python train.py --n_layer=11 --d_model=128 --d_expert=32 --activation="geglu" --normalize_top_k=false --routed_scale=1.0 --init_std_router=0.0102 --beta1=0.95 --beta2=0.95 --grad_clip=0.5 --seq_len=512 --steps=3415
Below are experts of layer 5 (counted from 0) of a mixture-of-experts language model. Rows are named router (the router's row for the expert), gate (a neuron's input weights, with its number), up (a neuron's input weights, with its number) and show model dimensions 0-127. Each number is 500 + 40 x the weight over its row's rms, rounded and kept within 0 to 999. Numbers have three digits each.
After each expert's rows: "comes after" lists some tokens at least twice as common just before its tokens as in all text. This comes from a sample of Wikipedia text that the model never trained on. Tokens count by the router's weight.

# expert 22
router:576471505480503505487505491495371464392444531485509479456450511448481437454545496484497472519520520499461481517479471539408480415621495443513513539515540504479492508501516523509499483496536437441513479518518485501553506536482437534497503510526507501517475486489528476527476500510406423490485451507463493428503542501499495414524432479508446499520580494420527597504475569529513468554490
gate0:522478514543538514533486519500488464449506428429489380552459530537512425513403443497502465503457515519519515566495550505482489446564514416498439543467454490499495431480549507515488468467539457486496577560444422451559454513518506502511506503454504492476485515415471456472519506468463499556505513500432530493565443545500490493438511581497519471513561552450493460539516522526509420522480
up0:495507467511495518483460518482583495500480481510539507533510566545528468550569453461546558502545445516447562483470438581516504431473439540475447475514557591518535532516462469552514504509457512447536472508529525491484469471519483566483569517458423552528492512478520567448466483556498442514494433515549531558502517539441497565406530450518468545536566537488517509496419458493519548531457
gate1:526492522538451446519471481462395507451487506523537508457522527488528462450470456529425407524525492507464564485515523441515558438544552446480487550434555517472457510489497478511526519525520497523498548521537500468582498488514474432460417496552520515484383530473493469474477510474519420518529492540496495457503530472482432450474451452401415493459475504479426521475501573502484531486451
up1:540477573449515505467484495483395433531540578496500554453454446509510502476475530392518552500499513551563489493501548514565505509514511523493513528553490465515547475533535513453484488430541590537544509489512540512475510444511483515449520475558558520482574422532518608511497478444537445468485504441475490511523538480519553522538530459454494467449478454507473503517467552488495416493402
gate2:487575534427506475531430505501460506485523536567438503496471496489553456458545529517455537488500505448461573575472474501440460504532545470396462542471475461560455470472475472490458495522518487498584422506506467485507467527525494554537517558514447471438502542471516487574531533578469446483428494453560451494504513474548453442505435468494485473466555496562497520415430492523534492488529
up2:418461435467511530546434531475501500456482531535528544502476411466571513458460544508482536467578541534485464467483464514536533557495524502516509513526503549536534431517508577458519467515495493575466522477494482506398541593506440521465458482452508517510504471520566499561470575390533416426497508505490503486494556470441536499472466454531543458528512492496498488517525479426482555458483
gate3:562480523509438485497489536514429426558516500460452484495531520553573481468471522476539460475528493487522475469521494417508470574598521505501533525550484545515460593492498474479475481489493567491529480507463448546490582456572527470495552514515478516501446502488572477501505468479492519450519396474426544376430494507532547425513497473546486489550547512480480487435472458552489481474507
up3:524547512559511501515493489495490502500458500439474453514582527493486464511449492448464428573579503510494467445578456474444491498531415550521551492412532456514486523595519521471477547542533490543539460443466518455610450476498498474477492495416448456473529474468518475522521445454423416542532500562488469494513538455556541500503501512538499526552455515524512530517447463498540550478463
comes after: " of", " in", "-", " and", " to", " ("

# expert 23
router:626534489531424528469519561489410500489457507487517482465446463463475508426464413554527533518488448473429535471518512463456488490484576494574505442507476522511507519508530532467526387464455467470493515494492542481466546469482431573484495481490480491495520513477562466433465541470555505519464490519503501543498434501487496482521409463527540443497559552479479463550537552547497487422488
gate0:496515509503478462498548523469509497513514536514511544479543451551550591521441431501503462520466516493529533430435473485457547470464498532491461532578525516523529513485538589467524446536492454524525477504527499478478547555466530525407536520503516420457506573427585522447415500591470530485545487499515433502488512506436463493498502443494575501454548473509513508482463495493403568433519
up0:492454528526528472526535516535474518497482444504536513519472587519544600434526549450545457555564491447524486534414553481500543433542465516485455524501449533488512580486545493507497494468485530484538539532464529527491532534436487535514479483494519531442591520439463474504468463459507450510530460456499498409443570505536507529479525625505468459442458493519515470473506493489416523447561
gate1:537535459532506467509501557511500495431499511501505535555497482490550534489471387494464503552503529574510465429502459405540461495438505502618468451500454535522538532514537596482496505483521531522496461541516482533504494475488503537562572484497545587511519521452498477481476531475438501512508563593486521504526543482464457427492488470495528504457512541525531436582492609542501491438487
up1:483490553490551619502497575528471500573538432581484461457438469614491517443487498504461507523526492580484448550488432494543515446505542535519503557516511532465460486400576431513461527508460489469542472477520537471540491536517446496538473491580526491522521481570486503478487459509475519499513460502475514489497527494502471518585524492558508551430524497511451469449435470453500441471504
gate2:531565456579480605500549475505543456473487514459519531533494459518496457520497549522498520468449514546460498536490508496527546514453463535507531506522483513575393585471506517515513497466471537542523489451488528544489588512525478588443496526482416525538467518504552415584527557500506486474443460475468417514479536457493511509420461500495516455548536514478555496563537479578458457487475
up2:552495511517527506505513489501500469486472542501455462459459471464553454503553518580484437493521530473524518500473546488501522481513464569509527459543575473516530633510537496422435485477426496507450465517533541524453510421534490513506554521520418544519546490537569512464491431498437571524502545448474490488427496480451506513457533440565518473524509522449503537468465367531455494498482
gate3:499529555497567431529494546482555551495494426468488513524449506461545533447546489443535529479479539462401467384556493530569509543474499477499485520527512511449522557527456563479533517539493503468462560572524582520494491512518457569556519502463484489465471522461581521517442486499486488508522492489506463492459423452524547531503433542569579435456499519504447482533560528537515533528470
up3:509568505453583490474511550462524506466615489396515495510507477458570555501543542497532456469486496519412469472551514549470522517470516554445453528548540515485495494581511499521511544501497565583414503545454544519505520493438448558537466551508468452517453484446491565495476427531464519590474505535495520456476506523517533534509455593473533528540489516532483450494500504527530463485520
comes after: ",", " was", " of", " and", " is", " to"

# expert 10
router:525490489526500543506509532512586509441539457497539462501397445502515462483484494499491487629470548480484516495532501480500551550469446508456489492523474477513472512486459452502517484606555577514541472474497533419461407535522521448545540446480519540488496545523486591518449484523564524468527573448493497523496514459578503516448480470464489525522418449545492460528484566441522454464508
gate1:515437525530479548473491440449509537542558530506495464462444524566526482450490535483474417506561484514554474462493579448495594541482459469472528439482527540462499533425543484539484485515519524495592491480500470485472459513444530438546474489523480495482481561461510416543458513506403557452476539534585468514545565508498434546496462481512507519472406500491453536458518509458529480506559
up1:509447428561467533567503546472495455530499463448458428544444538431512556502473560410522493426513499485474468485546535504543526460434525449586502431536452481579461480501420522451547510529479513535519511484495519494510577446491537494532438557537461488490488528521540520441455441446446465485587486497482550445539506540527520450488498494513470497464531482545494513556467525463497538437493
gate2:483546516567491495451430485505486498516498479490581541438463455509511529505502488469512471528518479493463541444581492426514465501549490488385422473533427508513491487429474443482443502463521453500461587545521441402544449519570580463514485493496492487452486502474486573527564479514527537534536505518519538558481468491483512475489468453503549496499409457550472445464477443510523482540554
up2:504495495513515602466480507472408525459536553498487482495468478518477624537519566453484457536461469538428412485471524548482541536474464510483583498488463502469561498500517411469562511471447499496546447489526478517444501564461433511520489506461456473523510449534487446435568521528492417445454508538430465478539554508484484533484540494559474479498499449525495530526543570457493469532493
gate3:552526457551493555579516432476499392448541598512584469547540493513418531494529474478527492490479487477532529439526573528493530500475548524537492497506546428519454544477465454571546518619426509461476538558528514526502477444416516536511468511547455513521541495440480544529532528524467456529414526550513469502526465546536492489466456460485494459494482498504528471517473512493515458515486
up3:514523506526499435480524543515519497523500446536459539476531487451490462504550545467523550496441529510481440517494452455496461546467466488476505446518530422450468508462486518550502475598522498541518483431544465477443456549469550514394551495567456496473577487531471501453589420549578483451479441458511462461492507490540534503467483480537488467382469509488445561476505473529513441468464
gate4:446591474533416485493540439527517478540509462487565426499528508520517426457444476502555464511501517483518557454499440381417474478497504466482485508507516557563518481477523402547486553499556488488523471507528474487558423480540518473508539482514481543509428469495492477529539468535511521557566427534513542546576464450483550498501540519538510476487429471508486462496456483438513530562534
up4:408534475444473530492481484461527433472437516428466531529496460502491536570439429560488472524517529530542500512576456527518480540554505605462543464478444508536491548516520508540531548532536489526485463596432510471514447500501539537515528527505553514509424443485532542518515449443477500547527534579492573529484532419443480557533460498425538519506539516485451510474521475530489526505448
comes after: "\n", " |", ".", "==", ")", " ("

# expert 1
router:598472526522473519493436507546426498470475512484497442508572435485529512394480433482585447522466462510500547549488506470458608432468412497537512548476521453540478471445468487497464469520522472491507479565503474477539499580518518560500510502528526469570569501514486501507505448503522535480456440482511532495511530443405493507488497499511533483510488401521445465433434511499509483542469
gate1:488467499506518512469534473454425512473507463463518545475473459458535536461489512470450486474528518530499461515468605489544563478470514561533523538501581507507444472494471443557469436574421574577536465530469516496457530530525548512483483507488487513587565523454432561564456554497542573477461494585537458523450523442503423480493448448516458543538523528516470516448506443498505508499518
up1:501578478442507467532511544521475503493449525517513515488499467505556496493553520501508496498545569545491521547593562469563423504490515456470515398508465514428462521453562483585559548548504543486510440497515472532409537428471507460535507474431564461539526467486478478522513519551461532506571476486476460443443515561519510466530472497450456486471485495447511526424563505427519527519445
gate2:510474536495456466476455538478518480457516486516520454517473485549513460465478398558489478569519509470590488467474476519455488447552491492491478604445481483534553466466467482542520417528515587539578494496545525524527499492520470536465505477492474512465488544516473469535508541560503472538556441458461450490562531500541610523461476528596534506455487495496436513597441494545490567515522
up2:474443486534426589481524528519553484499481487454548513476471490494432550424492517440535458528443504537527416453543459559531431587458525487414522470551525519468521545509481543525549516495501533485548507535496411580460534517477495502468490483491496485494541450474527564517559462528446528493499461497494475526500520508443557523550474461519545443445562500542485420528552527437578513514487
gate3:555461521484483482531492539547489499534551488562457468480537576462488482425472471479502455439439511458521444469398476469467514457565583527591518494551533492523472468497516512473412458590464500533492502575534525455471510543559553534523521561534492540529499513521487466564462402509507497441453495503484499504509504526468471483566449536553485518406505480468452492462473484534540465533545
up3:570460505495540534508467478444477502477440528503466542576518529480460448503465534495475466497445514507494477501460540536496507517487575467571529437571511502522514439438517534486458496485539565527536534490510484514485431531480450448457558382462487502497514521551486498495429552510466463436504486514453437470471428491470527527626519507547540520541514546511530445552538451501499408438532
gate4:481552528502555510584478535551539486485566486485523503530442487451514557558578503452522467473491503495482500518558497484534531486554501535491469487461570520457442488519500514519517499421540511550630468555448543459495447518545475540520398464570525504462537541533503538505491495462546478509506502499490536456488569390454569467464435511508573495465530528520540527482460552524494468439505
up4:443587517541551471498483439481493510451496553494502500492554465511499470536484575498521517505435490509516552458465518569496465505582527553476467504474541576601513474582536437558569513459531538505504511494497487540496493567522449550455531528489491515442481520550527464631514538445489521543433513554485501464499475409463489517480493517449498470495465503528507437558483441502460466562520
comes after: "\n", ".", "==", " ==", " =", "==="

# expert 4
router:463581507505476483458535528395433534529442539481500489428493529505491480539455488465512470477477498518513470498524511519505613483466448427526477485493480463433478551490532464472491482473485466508612525467500483557436464524523496503515562587481524552452592509487519470540585421517476512512513526452496527537485453493437489583502496562508562482534455471445525492462541576519488515452492
gate1:590498523525447459522516524520550511531491545469483413447536513518508433505517462448582442455497525483517477523542575463507504502439515522559408493495516485479489494426504491467477469448450492455531447437454496460469480506466515486579504531524522580533570488419513434505520463570538496487495503545454506478497416501558465447478546551528524563461419501454518487479509509537462571521474
up1:441517466439508549586451481517603463473510499514542534557523523497521463456534433608485486498500513511439572496530483476478501469490580539493485519458512521499522467557492474437500452516500503508400512453448482494461528468480501501492530494499469449532479535485443532468492511422440496521538514466452476492504526507532517497433398510437506503531524499523376494498502513584589487557475
gate2:475582535432456542429523468513448541538496496447441486478473489547488456482504541519523504533569516503489499509490476552556521463524488533499467473463490583427496563500495382546462480466461524517494514464481509477550473556560540462470492499488503471413524479525494497499620549533518541490450473458490576460574598506535509517498513490390519515472471470450499482549456538520478510533526
up2:506522464505481453475410501515465548492498558483545505566535532448482535500534562464584530548496530470469464509588479497539523609529556486509461496492516515523481521493587475464527478464483582566445420513523555458450498513521419523531548541479464509574540509513517531475478502505549556484540512537494525456485441475544454468454560490501500490450524412453541431482454443530464526492526
gate3:479503541503486521391528460508481543465467507437485428447434537532510419522440452489596470527489481505442539504508597461454542532469474525494463466514538503475502492478501512543454508539485461520555455452439499501521416527496504569551484477477490548476553517476519535468527453562485469530529483512508497502484470533507396448535603480518573475520461472466553537521456525536423528551485
up3:473491501530444467492530417515457523551489558472524470467508554542527542393424467496551461487503522453563456429513543561541569514555520507445536529444544481504536520488501473522495497474470592533537510464494467498539454521483500478566440518508477536495474487441487443451488421525479429554564475543469443541468530520477494472520490488551556540450417425520508530465491487457512518466572
gate4:463576489517436481446473528507484517476519494512409496443478546477441522498518489497601502413499455554496476481540458505477504463413515508518511486457477485514515536609502472460520514492451509541616448473554543493482493516513505468421504510476541574423620568533449488531508437484558502545506504452530508521492517478478512581503507486452502495535488449493492523500520528524430558482498
up4:453560548426555467471498489509490489459532513541494496471504561519472556466457520530547518521560539459460412483497556606556571512475524464534579454450517514550480496479548414493526442546500449546584454579594536494499499477509509455530567489515582543507535503559530498471491482525485584481513537488487503541528519473483460551510531511533529492485546477447475525505516556506449485550503
comes after: "\n", ")", "4", "3", "6", "5"

# expert 16
router:465453527519488543483520517513540518376521493473500508504385445526593493380574492498489506542430462487468545543483524487481479471457441434502455531484502512509458506500515485457571533535547466473485483490547511383463461594502556487556490473507511471520480554498475532501446494504497485479507523487518513447498545477526500483556497511470451428445503437521477489515455590482507438515494
gate1:509422570461532535515482524472501468470406454435506549547483564480537501529558472483516489513481576535540504502436428495496502450430554494483537520444516509520480458523508498453503504474489526519428454481562464425453474519474588480520480539493468471465452561606502479482475446461489502388532518461540544450479499447521536484522465549437507468444533543512535452498540470465464470498454
up1:539446598596497542487520418499483499492504591481422466493482575532580426463549511518482506494482522518484496534474481507461553576435525480475598484421533520532438419515534498530458516494424486489527491499511515570491494514545502490504532515491477509571433578502484498478474553494540461506534560506468541481472501533457435539479461463466463455513538473443439468540512500529520476525498
gate2:522423427496459480540537573538552555502549498469490484458463516517495495419501478477477424522491401508504530523468484460525474509468509494531540531434545508446433554516456480519480480553447504490510567543509527503476528594459585493581584522507566472478505525548471498572512445427466430486517480494490431499554559482537425462512482482487445520500489505495494532493461461484463498464430
up2:401537470488519533479514463390507459493477450498547479506483392568513419519505476491506525526521481493544529473514438514538408497486446506521531499494499477533487493559509412503550484412540546534544502487481477609554516479497494520549531532462503495468492532544509445458485557542469508531522538508561453568536604541521472544456583481434477472511499478534497508485443503495475489519483
gate3:497520549565493540480541485531614425459551499470419458498435520493484523509507491483453573497542541503508506491522514514562504523486543451513528523484552432506460464448419476494483450499468497516421619464545539466497521482544536481527454483478517472508508493468494548514528460470488481497510488491480511497454469503610580447471483476382576522514459495491454438535544473558453514506492
up3:522461451547448535438495481491509559526588502497479511454473520522454572483547446518461486506534481487448472506421543540529555556507446481499553493481593459478468585612502537497446504437500466547516473523509512465517504449442481489580454486415499479537568576492534495547492483504466557534524481449502462518497530483550490522473436514552484513487548483529420482437460487467482562488475
gate4:577490502513532484540483524530533498476518458481515526411472482444428571537552499535494538458494447503477586526484550463420525511467433528480493498532518494515517504549473502521543538429504405534504511529521496499422467522477557507497466538555519515501530533414478519504485473495585533497499480460381487530531443553413491398570492502463483471506545452498485538513473512533573493461527
up4:568533418503489477460594497582517563549502478552434499504534571466455499485531483488465483429512508465484539415531468524439516491459441518441485473505517544433456518515505466557525541510494417489560490396449452513506525452485472487518567534491536587472523472497522500483511487556464482539512481488484443559455458563454497471460511470590502473547522504500551476513569539489459477496488
comes after: "\n", " |", ".", "==", ")", "==="

# expert 11
router:474584525467390499479538517415522547482470567477539497477511420518515500520513508555493482504429521507489481499502495520515529477512433399506463477524497452470505519459521479462505505500543447522571534427490441522462472551531516502521579580446526468495527460482453470542569408516505519491525520503489541484480496433409491531448505423470500445527479484481545532496509564542506477398463
gate1:499505456483414498449513491454490534509465423470537504502509501515461526476526487512553444477468527555561486486485480544457576503548428485535466455524485510496505504554528517502446421430455490492480407452452543509445516548557458533539521504430542467488433542455468417504497527486552439424526509584502517504448509503505497487595459579517523502465447492486566506527544506499481548574463
up1:449507504524512515504493504449538458488517547529496586467489488439489547520507514432447460472431484483558491490478470597454542524459537547554550541484488450478478487508437545548535467500538532501544498552517459507491471470471525532509510478594510490440502590555489508463539490407435460530537434473545404509443522512542500580376448472500490524515496499512514474549481505511565489524488
gate2:459529574484500522507581514458575502503502524529503472475537451545549454547461484476517547533490520518489445558546451588538576426502437505501515524542543508475552434488556512547575540551466460500571504470512460489502481507530450533440523441499579536475488530444426491539521555447497497450482471461455494481464501445504481510442575423500463476439493512460598512480487500515500471536524
up2:508478540459521457463474548543448553478489474515503523516425482509484483521449485522519490431446476495512512501527416508508517509464520469481572509519519541500489402414559512431501552514524417473459486539524526419524540487432466538508573435485457527516419550486513522501490499520491512489519505436543415471425421548495446542486464548532468581467503514494492501428556517513541589496498
gate3:453487512516464482507540509513479486528468464511527521530464439512491531561519517473535542482471517488440535470487461495454539583521510502460488469510514520505401499488573521488502510488560529485548515497407478621557476535497500499568493488528545493477428477490439464451609471412555511495449558470483495425504464494540486531530489517482469431487530489527493544450457596571531559423475
up3:455503527522400467545487502518516508504451570503507438509540508508532539414475478512504467557430485491472505497439477410549439553449460467522572478553564519466589532493453515474430503501502473446579530428488478511477510497483516527514470489418487601483505556576458492500549498509497457453487502555506514466488536443559447487548552500493551550491451435461436519493524481524510519491484
gate4:477536511503479488582491521486547505494484483498487554410491552609516465502542454492495481549496536473507566502433472541553543493549447546483453506468546468510544502438516491550526522480536545442523490497470523555494449439489552538534473518575603460486440574472510441508553437496515491435491560439570456514461474503491530490519474511465546488516482490432535507488493526564513446593453
up4:521494518487503556486479537496511446447506452577532521482500507403487482544475527462520508431523520456444532415484592506451534516446472555478552500555543513525524475526439513464474492520519469510462446471452465546512499485496473519439437485489425519455449466493496490432485519495548415547571471506465547430458491461530491530496455527496487586431479466538393461465517482480407502510504
comes after: "\n", ")", "\"", " =", "%", " —"

# expert 17
router:563501491597504501474475494603498505534519474445483520485503457477543534574571512446488467550511519523492469401585431480488468597475497463486484462502529491494512526515535495467492492548489551544501515412520472595479471474463496501542443637475488508497545512510550509500538552516514463495502485443448489496508473507424555528546505490504554544544552528515453504553541543471487500559524
gate0:551525479493489451488444504518568486508453489519486442462476495470486520498531448524450480485436480572479472432524458464455479532476525437476525500495500497539418459459511502475409469491525459436523490465534589505434438562534564490496515526516552535492480501553604530480611529522528555550464520480514451519498478514517577550574503499504483473540536597546416478509517467467497513496470
up0:501494440472518511451453481488523489471542517544500536457481505479484506482522509474517506524569560560548550449593556549505504518476493502466434485482544473526486582456455456525498525519431387479456540522513436520495538484565504435489479523486601536519490485497521510513587517473551539496509540435446437448472490507435447551468535561489499558473495411457483539478516588480538488463521
gate1:489523468459525505459540470543559489452530498457523439445478510463507544604576490530477512474502532540424409535482492471505514458501481433505568518469500453540499500473551496497440468443459526475505568511447507466461444480530517533559583504503502507534501479502451491614486527526513481544525555450487455522499509551520560544532480470451513458497592495531480558547410474504455459550558
up1:530572487443525462512437465466511490446444479575489547541449500516469500548536508437532481571547430472505473495523544527571494479496525538466413489486505443527496431467540464557438516492533494562496458582549442520517574586500534549494504506493470468535549515521513497528499422502425476487574455522452544456512519520446540511455438523450424516493427479486540539496506509522539489468509
gate2:485481508434544548442517486511519550551516499474546524513541559501499514500518430461520514518552552566560408516442486517489519482525585508468475497413537528470554513463470373429482492506530514531526502509560544542531495465453507551500445512478599531509458557528532542551486485528509502566494456440465519527476489527500504421453564537452477522480542461501467534510572471529424521535514
up2:459541431538496517509501453509470526561495491498481498509527581544464537481522541449548435451456475447526506402524530437480520573483449477557514481497485571576447510483505460525488458542526527532473524529536526508502435429511485463537543512500494469515512475504519375516547482503486545488493497512557484432461565552531538491482441570438461487460433511438451480504461511574515553527568
gate3:467512511503556485514570484563528440439471538452527539551489530459573500568583529505453441510483502542502416440526482463479444544447428523456487497508461480539506522578502501521463491483513490523590420453491488498488462483491522519486457517394499479443476469436550434490511531508507474519517566443521478562472422533492535502485454507494494442478467462417522525502518459413528507501541
up3:456541449527519508486503578510525528502464460565483512462494461461442478501486487496520427518486480529555526502458565473444483457445497497505515540475559474531530464493497466495479441427538516490467508606459469507539497480518493465469588432538587561457489490509525491446524483504551513573465509569492536498473490499564430452535535586461481470540502431530600519528472509556431469495574
comes after: "0", " ", "2", "1", " |", "3"

# expert 2
router:548511476527498518506496489529537584456532479495435477485549454505531511530514458467512517454530529499475489472489492524472474418536561389492432419546482445505506500462516427497514531510444578527485473441482477448545468485476506480497527533455510541497529522447525528402500565395481446455481508495464473557556469475425482520503510560501475539513483520487518508464525468364512482573465
gate0:547560471478532486526544525502585564532471465438535456537456505500542442565502553480472483512556519471521559482453486578543534468513505511473507534520498486467553520448524400596455493520486486567520479577458504463544536490513491437538509433401502494525489484438468527492565479498506523480471481582434505514496448447523465501578479541570541499536497519543463468488509476575506456503544
up0:533509493430502489452562523451535525506456582413491517498530430581452402496433467488548506501504549496506490465482529586424493431507516472530455504486472455542508474432506442498537489498556507520508503526486575426487485482513485440473576435502549520485479483512426479465426541510540426505515431541458531513448521474437490545558543514498448537547519522458498430492508473486496512508485
gate1:505518459500531564539533524508493533420535521488511494485552517508462499459534451459507518512506494504447458455599492493541516508551443525517525516456479486487484450481498543537471502525554481537431541557474542496494442418448433472572460466496495505491447541502451470574539538510499490441505571569526466470491525534499546517501497519454575450598577492504420516527455530415542532594472
up1:433553482436463433463428523525538533531454501504497526458486475464511537463436567536565491532501514466448490512560510466566554536570475442539458522546515468519476479532434468495518525509524517447539521508515517495525466508553453487529630455487507567486521462476463502479400478455452501442504513452527529488511396493472435446585519462505497461473509511451458446479505481547552511498475
gate2:480499476490541472486482458485480471484486418531447532578589506506424518437500457494517438527531530421455508465561562589534516535461506518521476464533487469533493537462555504501591473518508508534516504530463563420490553481469472479523503484464482546397501501558518569454495546453438554541576475541517470597507458506504511496441464504462462512483522523482481496497507525495465467589547
up2:475508497546483456484588552523499474510470539517443450502491476533454511533516457568451504575485510493494484500482563447544526471544501572490443471464549500407499483538557388510451495435534478440493514482488504489432504554491476567454470475436529440472494583481550443494541481486537467491502459449553540487550498527583504539513493505490559505458440484514539479543533539593497484568519
gate3:543549513450474510461501430511483635486471488559425433559447463485507437485545462440474503504565462519513430548505533542521535535476475523501419485477482485539522558474496462533489528457491426527510461502458511462467489476484525477519465487513487475454525484461495482464513456512521493446498483552577464532497468482487469563415487542502514510410518488467415526472524487541503489407394
up3:508509556465511553504510562521526502443467480512538516487541516485482551510508499521501533462498490469520472478572511526464472491434505514480447513513402451498494590494488537510514411483582530462476495531486530545455458472567585463474444443454516451465552445492547515481481558553519540511536509539598464561548510466531496518410586459443539445494516453550456580522545482515532462514485
comes after: "1", " ", "2", "0", "9", "8"

# expert 13
router:496481501617539489474504544491559499474463493444526498518492492517530444428458512500462440411523553390508520515582477501561535540510487466524477513539462556511464512516479558464495475481584469491503486472513506474502576627455515545514538486517500455446528490481513459520537477533573478503519482527526514449469555483512507549464499572499444517488485405514537493453512455544518452424451
gate1:493515586545494484502509555476449479509446517481504561501544443510443526476490451543453462438492491440481540478501542517568461537492536489485445485542506543455420515523435511540552558436542521532547458531470486483456507536441552505487514549515495536545523491519489410551463470509515527498488561472525449485497541565506545454499445595548494428612491437504535541505463497539538553464445
up1:484529478468508422466541512506501552516467462488552559483538401538481600515445480552502560546467527535496530466437542544436506456447544583551494453515466498512512514497523480557464528482464454491507498546503600498442472518575503510535487592528515501511510511508448503499492484486437465446476566484535410537498459482494503465553457517512444470508573477530496508568506548484471466511594
gate2:422495569489488433480478581457427492462454512491468456549469457491455611490467508467440511477540473418586527533494544464578502523517510488477385483515522527428440550497515560540473526480503556465527534506481523541512536459491467540522450503523498527515491576493513503479505472481484478449550531447503548513495545445593514532468441597486528502485470502519526536509449491525514451507515
up2:552509460529494443493541521488538557475458512475547578493511512506476549464624489434523463485568493500472506525520477534551500489469551508525438563483473507470500511552427529480496460512510613424494431477542522488551534531449548463548465527465569481532472493543509485522493542485474546539481447538459515505600479497532528577496459546485510434412534500543521521534515575487483483561486
gate3:474536553553525492542464474458448463519552420408508516557541473546503421484475466506515501492574484488464494496509438518559501532590488492523436503533461524512455600511488528509508531510505532527535475523456504473561440476441442533528542477482462526535524416429470507433551497497446519550519538557471513476502569551508493509492491541573505463527436544570518490476441439534545466459534
up3:525443551504501515456502518438515500510505422527527513498502552511401494493577458501440493543464493510488485494554429506560396543539497411546485470485462502489489477486588460582465492504431501449488441495449536531527456531454488446478446585497519506508501554558541522497449493480488532469571546527535509492503592506457451544515509478487508555552445498538445457505486485543546539440484
gate4:496491532546473488478521565510458500468474509485675491561501561510486422498493433484493455491490560477529582489516477501482405506446522483501529531470537532500464457504466516423511451522555545477465511504560474477453508523503497495477460477493496446540565544468522481465503508607544513424530489504452522473478487461518537488544493528604515447420471506502437460536475479538489490547469
up4:469490453496491468547530538562512472506532571416468451471549484505581548468485471490473511490526536606516542514509450496579527498515553526565494577574475523540421491465493541505523505524527555474492537523497485515446528525460476454510574597498456496484517512496498527424448426504520568517524453556466482547542550536575491431473443476507512447416543483495542545506484484514504464494497
comes after: "\n", "|", "-", ":", " \"", "=="

# expert 9
router:532478547422565512469511515590498521543423553459473479536492478493483520543453463447479466529530516490389483484515493451441537492562527490514490522492524565482503518478454534504595546476478521571471481579532543511476487591490457528536463541507494467528422526491493500448451538534480494508515544514461376439483515468485538575508507521487509513509563462478479438462500468526502433491575
gate0:537496432479500522520521567554444552522452490403467457513558463518539508505512543470494387556501503428445510459516438484478516463525526471467509537469491509492538500445516527573517525463405493578486546530470462470480509515520459456493456486469453515497490456474420482440489504558509431471403490526459467491464510549473546542511507500482486567489510407540577520572522469540510482528523
up0:494470484464520542551486491474515416521522468569581470518474460506517445603571507529479482503503450494545466479613459456501453521483507535536518565446471415606501517497502476473503473450486488433517482536475440497458482484496517530517547512476534407524479527505557580492526503458473571463512471504489524473528421484520428486505529491560485501511587517530529467483454490421534553506491
gate1:512519473466528565544444530501425475426511518554488475538464444434554490470485491458526488507499522531510505564523513512428489436565515482542493470487443473527536529467462464630529484457510548513528545538513531478421503488551482613449496481460489535467518530578499491435499531545498585465510470475488453468519479524582532484452467527462482508493545548536470457470418447514541527461473
up1:433505403522482440415524445463530514447499490508449594472480476521436446475529454517439489514487480536517471546483498447509494596431540471537467467518623494547507407529547522501462458509481465536526489511503566537509526462483482497534468449528503494454514507522453532547567539476471516471489463524460464559538516492531458506501455501600498528520471506498557517518557466540537533456562
gate2:550459507500531505512502482550472498516438553480445508476541489488446482468495526471602471453489493486496518442539526528509525443475524493494482501517564496508523461491454466451413546500501453521523507439549481530442488517568502491522505562462460443429459447477506549470454575544500434524503562552470417510549539506492574498535425507386431483543515526483490441534433476564532440464500
up2:532422500498551528498508504527542548527519587478427454523470437487563490543474559541509500565457496505512520548459531531514528548524511425531539463463460415514488557522468476448501508510516529479528435478493506475444495461504498465454490537437487449571527507538455465516456505435404452499435589539480540485531546481530451440415513514486419502557536448444490516486459488523496487449460
gate3:536492541503487475433438429459566507525495553505425488517470503419487532511479500487482442471514486549417468516545550444521485490494509492540475444471467541518514543517437536476460491498502527529462553497585556502453481554496463521462418563510504605514498498504512449481514487497518542477523482557458474437430534518521523530531531515472450474648559530552503499471460552549501453470543
up3:496554482483522517497476556556475491516514581545507515526494481472504455517445451496481474529499562440502477499595585422434531429504619496565526472515582485538504519557551536462491516531474478513512467439480452471549523481535557509527458484502518517518525523498540537547526392517427510513491485498565472509500554507462464583483468538444497452472536473515467481433501484461458474521583
comes after: " ", " |", "1", "2", "0", "|"